Below are experts of layer 6 (counted from 0) of a mixture-of-experts language model. Rows are named router (the router's row for the expert) and show model dimensions 192-255. Each number is 500 + 40 x the weight over its row's rms, rounded and kept within 0 to 999. Numbers have three digits each.
After each expert's rows: "comes before" lists some tokens at least twice as common just after its tokens as in all text. This comes from a sample of Wikipedia text that the model never trained on. Tokens count by the router's weight.

# expert 45
router:511438491446504466522482471525472494458457486584429491505536554480476566617473523453495458599485518512496479416557456537489484510475501485543478463524505499482504551525499527494554463450457487
comes before: ",", "'", " (", "e", " was", "n"

# expert 6
router:495452510499433442529407515503482504438438541508465512515556452490577592532522524510480457518485441493527548500549448532542473479469470471559531552475497520518477509462485500524531513472532572
comes before: " the", " of", " a", " June", " September", " March"

# expert 21
router:556441457511524449541460495525496461479526593554581445466524473509567576500453524503441457529492543492504486448524454550511506492497435496523474518472487528542484497476556591486559507439455510
comes before: " the", " to", " a", " his", "ing", "ed"

# expert 13
router:524519524521521474458452536537479475423491504580514523495524585445495519538546597569472450566471504482505567427519488561541533531542487549494532470492532511506502460552510526512538486567477560
comes before: "-", "|", "1", "0", " Born", "2"

# expert 33
router:474494480501518420448457501468519451480517496554461479528540456510546583487484534494469468519514544540443500439541542526579551461463412530480467542456514521493470542510444574527516460474512506
comes before: " the", " a", " 18", " his", " this", " 2010"

# expert 44
router:569478499519532515554458490451488459472546583533450478491564517496544515509511526580474454514551555498482441451515457556549537511511494582601462479486505472488460497460489514460489438575468556
comes before: " the", " a", " by", " to", " an", " in"

# expert 37
router:547433478450487501483448527494476500481495550555484444482575515513471565575456537501534441543518489497481516490516482592570469492539483549558480463504514497553487511450503557448506462461463514
comes before: " |", "%", ".", ")", "″", "°"

# expert 32
router:467458542488465483477469600530488501463501483547448481455529495523485529511491496507570464567532482470470486441571515546517518392583519537539498515460512486478484532507527537469465489552479490
comes before: ":", "\n", "\n\n", " by", " a", " information"

# expert 25
router:527510503504491465444435569479529418493441490509519551496559512520494555553497549549502463511486423555488451504532465523514565480427519533556492517486488532548451526504464590534516510519549506
comes before: "=", " of", "The", "In", "On", "Personal"

# expert 29
router:470489495495472485446442486555492459463507500530435506515525504484498517561481524493482446504482505565389516468505421545511505489520492486560460498468459492512484553482429550526578527427493573
comes before: ",", " of", ".", " in", "'", " to"

# expert 56
router:516434463464485449479454488431502514464520490594504547447534465483520531513512529514561463552490524495475527440515493528501471469477471529524477507530490587546523520557469504470579442450502523
comes before: ")", " |", ",", "–", ".", "\n"

# expert 4
router:511491474561491506440443482524524503474492540447494502468571494502554504504500497502514479562501505530535494434573443553496508449558469505474468533556544459562507533489471508495525531521500482
comes before: "\n\n", " The", " and", " He", " In", " It"

# expert 8
router:457496448557491466526493498505516523486542529499464592562512499455503542501467479515500417525448500503459518458529492529537479459454502505546538505497491566552442530478484534516531463465507514
comes before: ",", ".", " and", " States", " to", "ing"

# expert 40
router:550426466563546475415413519486478470486512551508516543519534474482515555505511560562522440572459474478515514464554474584580557461479416559560468568517486488466459523522486564555476423523541552
comes before: "|", " |", "\n", ";", " 0", "  "

# expert 49
router:585426447545450479461366505504496493490509489484473496492560506490581525490516568494523465602503466521522458446485497603541546499492456490540487569497442539515489552448478532468480453482486505
comes before: "\n\n", "s", "\n", " The", " In", " He"

# expert 55
router:458444462538565450535427533509494456444529511553538520504520567451531537544468544535496439520455465467430448462491447559567565459539471519560492513529510466524455592474445540557546513463525536
comes before: "s", " to", "ed", " of", "ing", " in"

# expert 31
router:488496498476491392460442575524502453445526470518479524458519514467484514564490514487478480519528446478478511471583426544588508432507497495500444465514517511545476554498464497434554517461474573
comes before: " the", "-", ":", "The", " /", " as"

# expert 42
router:518500489495524490471449520541495472393524468545536505527496491539535490530475560539447473528495496514480451441526453547580571443531490483538452526449476494495511568461473482467498503471472519
comes before: " the", " a", " be", " his", " their", " an"

# expert 58
router:579491455533511468437467497526513409476543464517472514491513502490546532539491539498489462566513498517499494456468429580567523540480434493500498501497449459477467534464525524500587479479481593
comes before: "=", "-", "19", "\n\n", "1", "2"

# expert 10
router:578450502510449512523475468547495486452506438554542543461538477434516511478516559589529470503503484521473481476513493556500542502513405560498498559420438495516482533494462523494548560436479522
comes before: "-", "|", "  ", " Party", "The", " Candidate"

# expert 61
router:453474510528535385498445555559485466471547517496538500502550468461483548531488551554483450539440471516470448455526425529519522504459456496518454506450536490561483509527494556564539506462483546
comes before: " |", "L", ")", "R", "U", "A"

# expert 46
router:491465515567502434483404539537504419431546499514509502547519484451511518478493519524501449537476510468470467466546475573555543460466455528551494540480495524520469543510497545564550490535486570
comes before: " |", "|", "–", "  ", ";", " 1"

# expert 60
router:483453516468556471490468528506502508410592521543528510493544509476527534504497480509500453561512459492439477452550487516506548497447460525519544478437559486491488501469500547556507485501465583
comes before: "=", "\n", "\n\n", "See", " \"", "History"

# expert 38
router:524449474546546350483422468511491459453484520514435587451582562472492562547464522466473460508471525532538478467521426554529508480502468598540569518482500520540477521509476519491505496485491460
comes before: " to", " was", " in", " a", " by", " the"

# expert 23
router:511439467511492459512437478497512474489473551520502531511550536460574541548536582511544470554460508477484444463537508634541537419459444490606462503529490515524500546505486525552531428508483524
comes before: "\n", "  ", " 0", " |", " 1", "|"

# expert 5
router:546450467582535497548482476554488518499509548554446489551549530540527525508506503520498451527581499507459495489552491563543496479543459526592466527521515526556441498455477537486477459518493562
comes before: " of", ".", " in", ",", " and", " is"

# expert 12
router:529442519515453483519415508484487487433517518584511552502529524478500524534522550524531464547535488540499539459552496503563496494520495589498489480491471531521516514518461526501516510563424535
comes before: " |", "-", "|", " \"", ":", "  "

# expert 24
router:568480525542467499502485555531492486492575512574510532429512523526529541486465593484528453567550513479497490473523474490537505461501464532527484498503483574480502521463487564565500481467473589
comes before: ".", " of", ",", " and", " in", " to"

# expert 11
router:493511464482475451541446495578495500461553521525504524530571482458566516489497578487498479559494482498461441415484507562508538501487454484518500525463453546548483536513493505529569516469480554
comes before: "  ", "\n", "|", " 1", " 3", " 2"

# expert 57
router:464510502495488407532481499492527478473543517537471484463536491422577527489479533456529458536506445452420448487495479524538584495592441548570512558452461464494438587471501531466498565518493564
comes before: " |", " (", " in", " and", ":", " for"

# expert 19
router:551491461547466480538465506479493495461516491526432557503572492554599518511514511505586457526506470517462506459513474540490519548540516507558462467455495539500499478530481572556520510484530537
comes before: " of", ".", " was", "'", " and", " is"

# expert 27
router:564392457517455458460453473510504496477503459531486567535542508502538533475513542511485472662495567468432509497511473518507471519467428548490482494485472485494495525480556513525476487453495547
comes before: "=", "\n", " =", "|", "\n\n", "The"

# expert 50
router:474433454522472457517459545466531492467531539573477518520562522452503560509479530597509447545486494456510474431545453546562502444484442570592467465515541466522465545517507556519553449520462500
comes before: " |", "–", " 0", "0", ";", "1"

# expert 34
router:483450480512541403495471524563473507432503497515504522455522472461529516539481570506491458551464452531446503482505455567530486543533419447560439568463456495555467522518509565527500564464543570
comes before: ",", " (", "s", " in", "\"", " School"